Below are experts of layer 4 (counted from 0) of a mixture-of-experts language model. Rows are named router (the router's row for the expert), up (a neuron's input weights, with its number) and show model dimensions 240-319. Each number is 128 + 32 x the weight over its row's rms, rounded and kept within 0 to 255. Numbers have three digits each.
After each expert's rows: a language model's description of what the expert responds to. This comes from a sample of Wikipedia text that the model never trained on.

# expert 6
router:138069117109098174135200157160101161120133155085160121118099087105157165147147149098131138105158115115099116156164083126110151110122110107159141110112125166089076154114123135165162131127180197102150125102092158091141110063067194106189118129
up0:108110138158133138176114063179106210147149204110100135101139097120096077158089147085160135130087120121108150099169151163060153094108186099193124105112156164126076115100091063136180114104094135138136158104076153113143169121124119062149182102
up1:137090142107097108089202145145143094156107124108152121165000095143156161201117135169170106117125131148175179134130157130125142120155057117191211141122191226129155126108144131110132144119092061140104120097121131151124121098156141175135168169
up2:132149133121155112146188167164072141105132254171138100083126063136074163156181159130122143111110117161058123135119124135135133129165168188124161137105027124082155133132069137114153122111082106164145116115125125080133144150096128096163115166
up3:079088092127166097138131105157042209147139185115155154134146106143115110104149129125126140119134120114134126134093137129111133124208107094086126100146093119157087108100091089160143165095152207121110109158138132071100146183157162145210164178
up4:092108117191154072140099106191136079167119157099122138115150096106148182145129178135120067038125134108099129128150158142202035114068117146139080000134177117155118144136152149104138176136131139065126120099138172107095130117074184133097115106
up5:089124152090069096179202148231103141199162153136207100121144083168145158143109119130126095135095052132151143112169155138142128099146097098143164157117084112142159138147139159152119113116168101132172107118138142132143140085082140167155137178
up6:138150147144104202127122168125134128161106120134128214128117145127144098093118116129145127118161126128112113114174027164080111114087043166053121117129158156148126132149113138174177156132121211192174166092105121175092146151087096060182126162
up7:065131147101157105080136088094156143173187070140112164158146154124109168138116110105145133097114099155114136148137129123106099149117160106170108127106127119091106149095080145129202102154170112166112129053173122097100167165086103094114134159
up8:151144202125070116109110153101136104167128121131102098173141116135184124107066142090108138131167122083107131181138139126097141137104158052107115120091149149084178106137112117084132165150116171152119139098148164182123127145112154185133111126
up9:157118130155127136144126119134160148162173101129112153102189167151127186128075149125141141111107145106124146052162084136109167131104100084148147136155108124122099086154159158148151153153105130116138119116164119131122144057152124140153178112
up10:102117158036184113157111132124106149117135142144188169117105085159137078150173105141105159101092199102145178202138127144072133113132151140095094132047111071136133155120148150110103106112126075091152144129109116151078182111159171104114068147
up11:138155174150148139138115185131100190135094174146113126145131141097161103161186140097141153153165113048062101196158117153107095135109102114138122085125078150100124158166094142115094132080121119119140161140110149137168018155063107204164190121
up12:139117138171121116121169121200129152071123072114153182153098119128173126151141170095118124120105170144183152092129133135103122117131149149081076120129199122156160134154098164135119121145114154144145123112129155146130184137113169089144029146
up13:148139148090153108114174165144123094098154102087125163099097155146143204086145109090129115151133132137174108137149114138177139146132170153075141141187123131175131139155095116089149168134134114123136149144075109129111123144130085101107192163
up14:105162112146135086101123175142179167115142111145227193136061086121112139135189126158138126134148169068075138113097128137147136155146051117092159108152068167175146142117109138161177162091152148096165128158152126158152077120165096121150099137
up15:165144091162093139070104149133129101164142175117098143124156109138114184140179129116176096101135137133140114096191099104082113147168016181086112163133087124141145128140104169165118150132132123145167117139179050106200134131069124094135156091
up16:125103044116129149165149140177062096136156144088099105079149128112150109154127149096110073123146097120063134142130059115134090102157158100109097083093133089158114102149088089173132121110169177070128105109133116128138129111131186119166122144
up17:115126144107098120142072159191198093131114117137175152118204124118099187185175142121161144121140112086089120182194073123088111094091178108134142110152185101101167140110132121129108154108135153082171139114060136047138085105100174158139109097
up18:113142129132066129156118144209141164080116101086104123148131103163084163108120125106111095138184096164124109189164148155069116082110111112085094113150032153113130160103085129095148124154106090148135077103116101133129142149121109110157132104
Description: Dates and open parentheses

# expert 7
router:135116150090148068192229073168101124103135160101097084127078137105083134183142114091107093136173131153147098138140118130103138110115167108158112099137099100107107113148162114140093131126125141082143076202097103117162089143088133103114140141
up0:130072171098147141118078068169150125140144135167161106115158063087118091145144095157158075136157092083108127129100111109130153142100118097209079176147123114150113085165068139180144084238132151103167150158016126158157077170113130112160090124
up1:066122156140124080090157105146084184114164164145188107087148146162155138102127128113134127146105144131117150136095133129128140125143130066058135071152125093142123059119075150101144151110118144133112080121052127142127150145176126113138147140
up2:152114154112153023201158051167138115156133160126087095092081096152108127146064140129140133089113089083151133150133152098176107101091072144132148089151059160194117110123129157153144134109109112094109142171064104100185142108123148121105183103
up3:163149115137123039167121097163115066009153159073108121117087139103145151136147142150120142055066116095109097118101159112092120071093154073141114118136140138069104118084124133094111103084126157127182091113198122136191171070150123157111108120
up4:157121136121139080097184082141122107148137113134123096149180135118133106121162143131136133093126122144029179104115113147073169138120122140101125144142149128090102135153169094151124135087141069158139133172086142101213124067061138089160067113
up5:143206168094186173115155106135205131118180130104148134119158092126116159163149099156079182077154161130108138193097138132118074137133118107116161123121148195142131071141117130105092109118112089108125109141114132098159105142135109084141123122
up6:142053077090191163109171180118122147125119163119117124105125055142134109108166114136163124160140124154060109172122109119096084164142093147157148196130164111113081173152136132193105148054148112080177134111138107113159141087158146095149114128
up7:120106141130132128110154129129148158124149161107091083115139106037087126094129095135120099136144155119127177189056125085083166142120091129109122130121173099098088091103156101161136127167188190160148140144178142138128100183092113078122143162
up8:115156170145119098108136132130132127124150169125095097125096162115132124157167059137094067158135130073124093129158103153157135102119153107106163103109042154092181121147095091142122105098177124125172132117161135060128116097122066128111186201
up9:151128142164146086080179146120138091164122167145127139125068095181112108128169127133173134110175204123046111129150098131119152135131139137056125120138058100143089134166091133169176145118128129095178151096111135153168118105087126155148185151
up10:105182152065161142162128135077160108070114173080118176129094162131179140148094092176103109145188091118118120177110120131189087118079114137069144153135099131145109161113153140077109123129118097135171124194134135109141122101097092118091196132
up11:163123145082137139145143152087175076120156202159125099065141166130129104164089093139209125131132179102139126152100122073138124131123156113150144145133153121129132172077125129120102114107157103177175139101134138120213146153163115112077036101
up12:113132108078167101138157140144156124144121096126189130122141109133086150159113124103101118151126171125102145192110138133097099115040101122169141151141119118115112119135133129163134132135152120083184114086130166062094142052137093151101086190
up13:114194122113162133126148101151143176152070161157160134148108100102099116188167125147176133174164120136158067150169138132105124123151175141129153160117112112131159143127121152098103161100138155121173092151101106121150104185081145105116147091
up14:115111160115110131186091154116087104105103096145151174130074119127137161121129027137144069117095119113134148095120104150112133147109128127159120061084101163103088101178165105200119086115204126148139139231164026234145163059131148119144104173
up15:170079126122101102130161126141156137097166131101124076122104105097084162158057111150124157115111192141152123152163160125102152128175193125110130173145071146126067137127128133107132092170139166141131175200205109105157169072080145077126140123
up16:090130119100099091129108103111122080131110165094118119123145139152132136124123099100119147117188177104165143211160167125128069100098183189147057136097188152068201160136151122146111133156069123180140123139095118136141158098164140145125104147
up17:132112161154164149194143165142146132144110179076144179135121103114094137154097157164151155128170134144117132139122117137171177132144124071184184137137198148095132126125103054178164115171120135136170073198148105103170105193142130136087181077
up18:068148142123126122104131125146117181101128116160142088133110099137146111106136090103154089140085139088135135159106105128129143131111149124090159133135131128120055159134040098115101112194094105161128100164125141158124144155110097137132162087
Description: List dashes, score separators

# expert 16
router:135132135100137103144168140133094141080101145098197163128089122102097159139127100088166078121192163109149085188139109159135136094164189183091149122059118078102151126121143132216113103176103128057115098148101089142140175139138151068109079142
up0:149151164070135107132112090098089141136105060093133180127133194135147082131128091103128129141183157132170138172084154182192119153097132109098228181067131137141098148124145176083190123095103140090148151133068104131139045132137096163177091159
up1:142125128115106187126169144096118121097123181148119165115062068143124129101071113111134107166111141151066164106171132150141106136120162182124088088147113102148141115151090110077092115131119146104095136094168144198111160063108124122100115164
up2:111077189137150093131144125120151111061076092118135170139115082158158110183093116154157079121136184134095158153056130171192146111118117169109123156131186094160130139110137143107183136135127076186126093060157127167088133092161149130146097152
up3:120126075128107150071174124134095155125126171122132123168157105092139109122112104142140125099150105167175117107112110162066142073151138146148150163150072094165069118073124121095143070202087124118137109111120164137156142050120125116095170151
up4:097168118106151164101179146158073124123140152103088135107083100099129085147134062086083152115138155135077103213128149113113147144152147158077098120155173122171117142162136084111113113153089120142139178105070107088080128122124149101170132090
up5:116144123110114144122115149118099140080117099141118154122129099129126179159087142159110158169107148180098140119156153104086147127169212131169146166102171130114132139105116139084101117152112143112133109102167153107130077081106052124085063169
up6:097104185091066182096161075121139144112120093095152148138142107152125172130163121128164091090135144095141106116181129132084103127105185137058093137162115079144161074134168169193106166118147111113140106112127117143099159182168119072153117121
up7:154113142155180092064127157139141124150129165137155110157131180138137216107139093144133168104090151172182104149161088183142161146090096118160161094069113172109115147159095129178098097177146226112154087121090109101091104161104103084137178167
up8:104082123084127103107131153116138160089092126110191109118167111159065159151145109108122129087141131088093164147096131090194033127129163170132138184080137119080097161121103142142136169111127153159051114208154066058106103110156197065118186145
up9:087089159108092182145116065117069141066091079200090165153122096118180114117174117139192058087124129108147094119128139083136132152144194149145082122097171102069143131178153125179145139148136101143127180104097102118106157173137098130173109119
up10:114062110090078104073113176171148175141220139146163188102085096179103168108113113090143128105114174145118060156090136148115084124137175114113108110133122097104150114134078179120102145133216141103147081134111159077118181145119156070117139128
up11:096236129113085072114102176114152128109126084143073153129128159096117190093126107150203130102152174118162186115125140166096109122111125111048072154133170129185143094154162148045128156127148107155127149099076159170127100147152160186177102175
up12:104186154110131122149088102107137164105183113135136174110029127108098116127078095115117128124153142160069097129094112079112109083120216166079171127125144086155105149158151135176147121169139152162122152132122128116150158155145142083119149144
up13:120070110005135202105139178126147138125122107140109163095145162141127134084126116070146135087134100120078084116101114121122168150158102092119174155105211111174117133126051122086064141142152132145189074147135174125108156122128146107162166089
up14:134175191153105058095107101097122130061104145085167177151093185125130106094068095105149122071073126121174101150147152156046113126209205134131169123084166135134183147126109132178133109190122118137114138171113078120136109119131083076146083133
up15:107112134121164105085120151129163135113060102172180118149047118167101156144087085119154126125143128083145110117105136112184191155117121153081116112108078110117123108159219132130122058170173185109152091149170146192163100116113127174145138098
up16:102168144111172145156137144120084167162115124126145215069132150068098093093154115137095106137168170142140192169105124159097123131126168132112130130072166158110164160140118086108100061144108064101158146173155118163117151140149164098131123125
up17:119069101121098078174102082167125109107183140143238109135082141151153113118102118111140077114182148138174078121169126129082102125173122152146104128044116109118109112119080110158152163122069150173138165163093100142185159150114143087138164152
up18:158165112154172088152124073144166129160093097139090173092141134125067148153101132103123172087163109132183137069132125119161100087148153075138122128138090051128099165118183096156113188116169121129167140107096131143131128203091187152128187161
Description: Numeric separators and statistics

# expert 20
router:132201091079088200151154146190129126115130101110100131075133154090150079190105119110123110128178135139139099123112094141183058162165141111195179113091173094140098127132145123188115139101147147169114083118108151109120082108148127146155216151
up0:125127152077102109161122147198140171172091088109145178119140110167125140151115104103126164130128145110088125160137120202142113106118177141123105093120163124146153101111107102125189117139104124169160073123117102075068066069148107182135120094
up1:134134153127190100161099117114137113066145122115092041151133141138092157197099106125101126101111154107114119211175164138173098140106091115060160103123176121133129125119126135179121120146109072110104112098122116097175102169119131101100103103
up2:127218183117127140133158119084109130149087148124088231139128117161170107176074114090113115156203097110054090146122112159142121115128089061153198148123051110120160109142130117125112121158114114090162113158178117099134182090128132121112153092
up3:159125143090157135186137128107128075126095189136115120077119136141080095157133151069163149101135121115065093118093085140183154098166171099145142120088147083125085037080147095140118172129155132133161087081151144062104171082112150165132158093
up4:056149144096165130106114117100119114143143143106120113121092121136119104155093116133141135130129119096125087083108153102149151114173165049179163049101121179151164159112132085146133118204146167070117091140142151063138104156115101141127181067
up5:228162152115000099161064157092065119114184101125150189121104140127199138159109078133112163128143110105063135190156128126129170157121110143156139139109100115119145122114150109169113143140120099070122097124142105190125130049126158114132101122
up6:077120138109154086120128112140086121114108118103155107116117058150123142113093120110084120120180079167061146189097112133109136122178190129146179112111070149165107156138084109117121122185207124117096095071138192099129178147140074096168113192
up7:127141150095078121192152165160170099157095098100143189083114160129151136132114125122079132125152143152141091110120102136170087106153144088137121152134169082149132131118114145139100126102054086126155126177184113027129121088135177149116125140
up8:180150096142103176097160165164127175144125121137133091189099137129199067177180090103131122124137056129094125183100143105117085131155063037167131076139154116143064130129153137141123115128124121169088144129085134157130114187145092140147108126
up9:126112108108084140168082127073183120130175145124117126127094100153118124166121137123142124148098079152143107144109200137128136116093134099189096157129124099111150131153176067131121081106137141157179117171128137138131098117093093092111062064
up10:142190109149084172147122126096178063164156105133145145080128108136172110216110143116088159092161141137175075145145054099139101071138168046165146092119128126133097101119128180146130155076127109123150102111130142129172130137151077136121162162
up11:134191088173096155192211158173115125132125094122123110124181180072159101184192093126155110090146105098111127118120033159179135134129084100123201127115139098148179142121137167133096131125155147129099129146117124145145128131146140120209184182
up12:112124148132079094123153157192140107071174088113097140106170163081085146115086100141135110112123136156135134083114139101111116153155170101137168076128145158132109111120129093113167070113156154141116127130113094102109136160156136148072178081
up13:111113117069108174125159078150140122136130118126070128096157191111202077150174113139132105149131125114132105124165118136170126133099126144102132093159176137139137104146136137171101125107166132189118169121123124081137079121113125094183134175
up14:102151170185150104101101145114165116130121125138127125125150074116160100176126080147104152102137112123185231149133133162137125141128158097140099069127150125125133109113192138183123101121088155127160054157141103135132124089158127212099159125
up15:103134112138073121106175096150029095051140157116098138140115151107167108160177076101109151144185134109132089154115097128061111154123188115132127140154163129161099136135088130164089150092122182176138152131186149092127119118101111125179151126
up16:109156113141118151093133101106071147099130124125091124154148138128208110153129095164130119148152145107068191189114101150134161130137171121168162112142174159100101087154134144124132130093123086150114168161087120102153128102085116072163080162
up17:082216105072126154171110131142157063179159138134156160102105161137119149170130159104133131064156114127155105137170103159146118129205075159125094168112084098140104053083133128134126131181187091156160083098138126076126133169136110150202138103
up18:078123095120112183091149148118112089145130107075156103084138144132154128162144126095175116100153109075114127135167045156131163133173169084166130112144113154157064066141119137146114086151092182141157136145124135163088079124152114124114180155
Description: Infobox and list structure

# expert 19
router:170131145055049126170108127186115165143126161089120167093113107107169137153172145147209111076155143153100107100153081095093123083182117128111152105101166175074074158125160125138173111151181167078114057102069091124149130075085126164159125151
up0:152048151139144167114109102161166095088154129033113053101088122127132222171170093145117145153167150070128119168106122167089139150075130139123119156074164099106102141068095105090119171144146126095156149159093122108148125110131195090155113116
up1:180053114106182074115137187134111168140172152147135053123192114101149149153143138117139146112122095137141149090131153122118132134124141113142140113057110146081070128148069133129169136112077151047149153158152122139138149133097139137227146154
up2:147111135052107105134165106134119107092092076085131174152149090147095193115179098075136138157146150124141156120151161055082149096139112146113137122117150060098109156168189146156125076139134101163098107147117129132128135142137122088098174071
up3:104119149165093082162126103158147090159126188145151070138122136104153123147195098101069154187113158148080147152121101158107192094083137186093107144118128180159115148182140149145129139120139097093134104121126092122096088119179158127101090106
up4:155152115135094179126053122175091158162140153133110069121152114123103158109108146130124098131099094104103187127167131158086147148170108097130096171156138165178154135179126178127201166101183123152115106133139108093168110121090108119104125098
up5:114141158128107129117138120142129158130109141128143124159123174111066104177139098135103085151145112156132118151061112133123186113173183159140107194078068121075144153160061166126132134100111178132102143167101047158120123099189163111174170111
up6:137141120130162177051146110092114108055146146161092121109126104130141171095068097156109159065138113099204181151186158120148128111121110177195123065166135136129117108146127182149166136177077084132100148152187192176218125108122092165132152147
up7:195068194013143087099101162110123173104155112174121134081102107108146134103123125142201144110132126107117152142233103172150135134085191089104074137135180131117101150107131091138133123161158162140140184157109076102158185116123134120123091129
up8:072152176188064108101149120136154159163136143113138093128087130119152112190154109182090104088132166115161190133127109097126080085075161112173146146127102209129073070158144181183122107162154136045100147079120249134113110158064108113135177125
up9:070156158089075093104149142134176173119091151128140114136157128127173136108154113173077103153104111163095129124113119111185163118095146125106119132152133141156130107128092106204166156120152182125146171144102132096152145111165160128157135176
up10:128141145197090110152154173118117170131105120142122095121103131078137105033072066140144107174106126135091150169095129146155148111170189111115160175104057147160130159130185165144141130087160128146144071132136099084187100161180079080156129137
up11:156060134111119139081146151171121161165117140055177143141116167124121165087139085145118117104151106045082154164059108063146052129133119082092132110101165104078135112132150148179076125134145142143133130184127047169116184110123094135110099146
up12:096134123214157170100135140228152163164107091140091184114173164101097095133142175149117136072152113219141119111125091067088116117154134132180130091145133194111146123148127123105142137130158165098136079144186112186094126121110143136148119129
up13:106144122143124147111135073207072166112141146166142058126095142122167121104192134169136149098132206122175123090101109137127114134148087125128185152085167128086087150137207076086120086114137091115118096145116113092190119120114121142104129132
up14:206149152131120089150139056128117085146159106127135185138129096127141153128166120075079067135105101090043108177165124133166110112130170065077141157079121163099124117140096070060135121103123143144073149086116146060174170140060106093144137156
up15:164103147154177172206109113237150180167155154173125106145169143132086114143082090134081163122105098065170115121222122122092139094110137067052111148141128161078150127120117093119153149166154181156151120139158072062106164117092136134106138115
up16:175128132101109202142127122174120143156144137154100194134106106130049187121115132200068128096105101175192118106129098122095142135137094133168171097136131163086094139138175164151173127149147135128138144089121124092153073105139093183183160143
up17:160123112112102155147099106078136103079112112112098082094138105099211132201107065197071131122118101213142106125142091127165103101091087107115178069146136129153082118189169164120178125146090100130152192145134084160127161151207105027184111143
up18:155211106124117138114139081182097078153191072166112152132137125120075134118071098147101116154084108161173136133114096132118082122096154123110148169139118190137113136084100143119130110170113134106149104147094145148167092129078073158177083104
Description: Institution and role nouns

# expert 8
router:182106135145143097159130069163128154050145160080142168087125125127115141157090145083104127087171139144131127132151113103090109132108135134114211115111102146096147109116165134141127093134113180120125073152127025144160067084070150129111069111
up0:122091098129088115133163108117121140092127155117130129088141157165173139115107123080136153110135109118181154185182133084062133077113118065137209113123082135173128103126093107089140171115121161178087139139146154151129166128167127102128132108
up1:113121116131181053180169080103054145129166128153099112119103159150098130164127116136106135122112159142204131137112154148149153153099070082149116120066166142130157125168100170120098037129092193179159137160111075079135124132044153082164085080
up2:153131125165091113129148091167098158136137152134186143141108063122131136175114082150125109112100167152106126126090114097072120129080091080071121121101192120114118040104142182118151125123165119125159133146120089097131118124126090084122152155
up3:148098128130149176141157112068139172130253102148062199131064120114102154184073170107093106134207097160012129131152096174137124104088168163145123121066135085151144121120154156081153104142079074134167138076125122137115157127085153109082106145
up4:145095151122112080083115147142145192121090201190136176137122135093141177125148157161092109127142128173158066196196139076035066115176105093143108118173140176070109109117113116126129136137128148132128095105042152098152133104085193081136080106
up5:158188111183150120075085119167076179092169102103233183159173107150129126210093196120123140147151155090104110163107122130204107140111111115096161080137126106141134141092141135101153115096087169138125095085122127059107134151063100157119076144
up6:102149132086133113146145121184120180168132112176160107096112140098122113156118071108157114146143134096094120125152111115085095161179092170079127106085131120156097147168062164060116022072121201168200073141141114102171159171145171096119114156
up7:148151138134138087097121103116099125105093144089157117115083088133084102153166108070122151145148112172156136195101139166127061105130112058139155119082043144128170095127129143166128069134146107165125079103113139078134089096104187112192160169
up8:151140142132097130103139131128178147085178134109125121125153159152087217112101131137109101118173102095143147138066091180062137120115104104108164088145052132164126147104111022098186157131096067108103111173123062049160113140128100155188139073
up9:155110135096128103200176061112112137162101163089107164134079177167133143219171091169148106073162094110167064119176062087080128132147085162106169164128131121127115140161137130138082132164144090075132140113105078110133159107145147144139155130
up10:127095146163136106199113127097127155108116155089144136084099098143097126098127152096092107140141069156124123162175108156132120130101198061133141132118074131046134118106153119078108131094154149181107100112137098088178136113113103080083099121
up11:116120191150111144106183052109163076077109124122153167104173078150131117110141136136124107158148133171124057132095145081150082150164125118105065126102083153099118117135013076095146161105122157088166117178127101125132125183164140109139142112
up12:143152134106084105144170108171143071147077110179135127102097143159135151162184145132124132137128099162135109134138090099125142140100127152170165152078142109143146131137164124132117123162094116081151145020133184168113169114100159154139144116
up13:136136065185147129102167139155172085184061184135094114158116115162132142101099143120126151058081138116045145109138106102084119127086083138159093117079179158134097184093126111137110108142142079099152097040121179147154167106080137106117150085
up14:143109140123080153135157132124101121073091090118161101052050124130140102105081090127092099153153105114102181101073093119148152071096164182095152169097115103164162060132145136144122097158138203116121144111166098154138138085117141071088133127
up15:146097122119126132117127088114117123108124172113110120087093186108074149142119124101176137129115131097061100156117112134123099119159185181087094110088086097144183137146127167172127156166146138141113124116182091135108084049148162173118098088
up16:124112099135000119088135059169185169074114109110138136125123126167061118095087095131078143092138100159160146117096151110101109156113145139089168150068082127148126163159168194169138121057154136174112095144130104180112137171063145068153126120
up17:172125138110083134149122098121139106087146099080134123128032170148078137147122083077146089151136139124111130150134144113158100165177179092123123105168116104118131087092131124085182112102151164138145104105168076079147095051142187118104168151
up18:096112043174141095150170139131143201155109142142127035085091116117178115152144100183100121098130160129059146173198127125152153086120154084149097150126114133115095154129149098097143152100076148119116157133069122070140067086162144154171210167
Description: Ordinals, units, rounds

# expert 32
router:152147183092088135195130151127128177132169118134172114058095118135133110132164084185154148062139153109118152135158112118139123120103161134171210088035091160081092125091142095105171075154168138092165111095153119092147145164086120171104140125
up0:107086123147103105184195176152127105111094138115162120100096203114098136181126141120153088135137075123145093123102172130125152124100134169207102130188171125106135131097128078118120117170142140062120084122095118169165128125215146142121119082
up1:120156182135129166154146141129139102152157141134104185145101193160129080143105071116094026078108129157128164150153145101149130179090146028072155106174116112060116161152165060103115112120151175183134079122111144102158187124100177174155157122
up2:148170157120127091145173196114118103167148163150140132125075181151081109127172133171120123121118188116137109176084041158101125144138082101177154113127153158038122092031141116184144112155148130093125117091139071099125133107137119127138142146
up3:089106117115193101123113115169173141110114139088125139133156102164079173156168111122105093138108095131129145071148106154127121130116095145129135107118163189024093095099152099130172114173112156153084101124096117157121110187060137177178098133
up4:168112088124124149125191193096150098102129118098142145198177099162122113177119115138079133148148063093137145153082125102120124110110136159136135071133169139128104142092108133135162165142070072051133156154110194101152091082109122153160117159
up5:102199107088110139105108182100162184125124170139129102166113146133122093107154164112102132185152181124110156133154090140161070095123117153113118174137163127145107158126131101123149163076181104075141133135140106100124052119147133184169141108
up6:116181197109102081177135106145175139148158168162125098101132195135073129122103162128148146136112119147090115104191069178092119120146124123133085131067158164148122078119122062162139110123148167155061145064124156096097114071130112177143133102
up7:129137127094136156112154040122107166098160136103136092093171139123154127099132116167131144097147124101110150165144111104148097121113138130097158119141166076163158115146092211122096121090128165175161051103141140141091089123139147115065046152
up8:146116188115143140103175174143151132137092090217118174170127098139142145124186195147139140091107156153092130089128132073096153160149036123145150120073127105087142154160124142109141109135077081162144124088187179156129119175056110150167166127
up9:152126184114092183119127137125105114122210137154127145090137118131100129134167106227126094153119197123177114122112130095163165096091149143186148122148224044125100170138084154101152090116070083121113050167100089100123127132143097177137155104
up10:099124114110081129103141173130168169106152136108124139115097102121095155123142100104155126110092137102086177161091127148040139151121120067217183157118159143182162185107137071097141085096206136161137072121069200110170146102144128122112155114
up11:096104167118109206092162118118116117088149113110149152158157122145124043154072147214131170169144103116110131113079090149127138101111093151159113138191174146117166148125165137158160121141159131121097125118128156105093130144116160168094157103
up12:102112200104124214115158174121134161135151140141131167118091146115074069136132127183152131085126108112063204115179103138185137131124143088164163111121115220126084103047108123171128136135150090057125111105157130139164114170105102196157187188
up13:119152127129076112119119154132156127089155069114131120126161093081096059099137088175157101098086153122084126136075110116194090125156127135082105075107102115144180146174099022084136107103119086164175111126119148132107135184137144142153161121
up14:178167173128121184135112060159136099113180085170143149152157127163170118081148118191101135084148136074134167142136070082060129128101129070158143106183150205069160149172140164108166134091127186136104139125050182132127154137101089086137176090
up15:153125160124140190107131164151137125139172128105083187108193093122139156136102074156144119111151152142144152134053131115112144121174126078089133179115166134122149136192107193075189144096146093111154085125126124110077078082104089127143184116
up16:102131158074083093171129183165136195167113160150138188115150146067104083120078072132099127159131111143144123121107138090139158157145098128159171156098133109132103086212115177161128119086093141146147154146126043100154108144111102124135122104
up17:148098156155160065168163161165125094164124101149128089104083120139185102094175091139080122122112114138137210120156083151200146143095102124134166164177071107127087242165170172142134148129129132040102125140142121167099092171104153109117052082
up18:135116122140181106161135064133131118138122136109102112093159177097101116102124081154145156085138109124125099156180161127061181153187181113157138089113159091162106122091130110147086116129172111163151077111148133112133168146149151148110172179
Description: Name-initial syllables

# expert 10
router:117197187115118165135146145176117106144085152105166165132082189139103153138107102193159099116149131146097152106214065154074102099153080140157160110139147147070082127122164097133152097170127146080179115124095116132154084115103140150178167208
up0:129210098121086173167124127169155167157135184134118172075102132130075135143182051114124148096104113170075228149151081148092130147117161108077153119116103139130102179109129099114142090137141171077134090112131126129152147105130132162102212135
up1:132197169122173144138213083141121105156111131161118192139119165107069085085120083176115151130102108096121187154171093161176113103050135101134136075174062128082096130105142093129101090108156081112097074110125129108150111150085130100210104141
up2:167213147128135194140086161152151115156127171092113149129088162128110163124204113154146133133115163102151082139165113092181105144159160112132111141096118122092055097115066079094113185166103103151168120166071124144112165106112103156155139116
up3:092104127161133173105122164166122144135134174136077143105101147089102106118166125134109137077120100161121075096200113155140111125133127138158096087174149124114078120161112108130162118137069087059029164114142091127113142080133159143135177136
up4:170147104097172132097152092131113119118113167127089145111141116086156209158113084157133152106118108089072192104110133131117095153128160114080085093111140077067103104124134077157151112118158135096172088045118108137117104093093118195184107136
up5:140226150121149136086125102126128130176174164146154083101085183142144101121144122052186154092135112137126203124176096152119125171111125110135158146110144071133096107152124111161162115113148149132148182130119093167104135136177159071153083144
up6:127115098115105153105139109143098122131092154137115102101098130168123082116159145096109150121112123201123173138144124123153120075125127103099108123162115134061255121143159092164110136152178169138136183093149111164137111108160128135103098177
up7:157166135151080114132094139139103106155163138118117125113157133130117090060181165141134202110108070136165138127183095189098069071075083117109091083122129142117100121128154151101112117156166182048125139140151112115132162106112096186086097166
up8:138144142067124146183050134158179091134128129189125174120141161133066172095125150124164164104093140169140139093130138142203188131089188154122185020121097122101123127115129120140132159138128080059112105094104127076132113131116150144132149094
up9:075117161092144153128175092124147153109119207152131109117090137173089085078072066089137124101103084109116166116118146178104117164134173144129198158124141119129137095182160075126094107117203119094151087169091115132111154090183096142116055137
up10:102132159125145149179122151129110113135079130131138105140135133151129108107124113088158093097124096106105176092048133096133100119111126165160090072119122111090114094115222139117129145124110087065126084091063137153122134123098088089065177102
up11:167102153129116129132151149137124060069074131109116095119150156081143140123187103139160170131160145139134082139132119150144113074109130140120066118169139153120127190130088120151172135178170142131113039124105125135100068108149122114145123139
up12:124134204092135109136094118137053103121102146147109139126159120088148145102178086130104102040134125149116156148196167152140122114115081202122078045100119147103129154180111106182174089177082130149127114140122138152106133068130074109117134073
up13:165155161150150135158085132157094088141085098106153193160120153154141132177133077148145065079114133139048098122155126137131124126138115123130118123156106140071127097065000143060091104164052158121137158177127130173105155167159126137112145142
up14:111205162149098090070175152151113182146136112104150181098088146114141148109167116118122156159132109115107148118118156195061144076151133105087196151138108151103147113147113142137130096172131118093140143127067137094093097143085107085208138121
up15:086131135100113164140179078164175146114157106150148143123119191167097176137136116142147108109094119105140112077128097185131074148119155164084093139070157165152146181126147127129155120082186116076127139055136066089100107023148100111150172151
up16:106096211154087129154106148114145111127156132131115136128159170118102083147099183158134134115164080149104137071101102167199098105180119099135121063120173178114082178084174052169095137120174132103108113094124070114137105166039065126185217141
up17:136156112126112189135133173142139127144155160121111121145120131127102162107128104229131142080105138134122132102130135099082063077163130106194137109156172251096173104160153108065121088175170176110181115109086188120173103104101073164159151098
up18:161123144129142108130158151151137106150148155135128139090134190154082117102063143119105118147108108166128131104206159208082088164145085114147076130105071167133093110111144131051200138187132124066145143147150166141142123107089109105146153184
Description: Personal name starts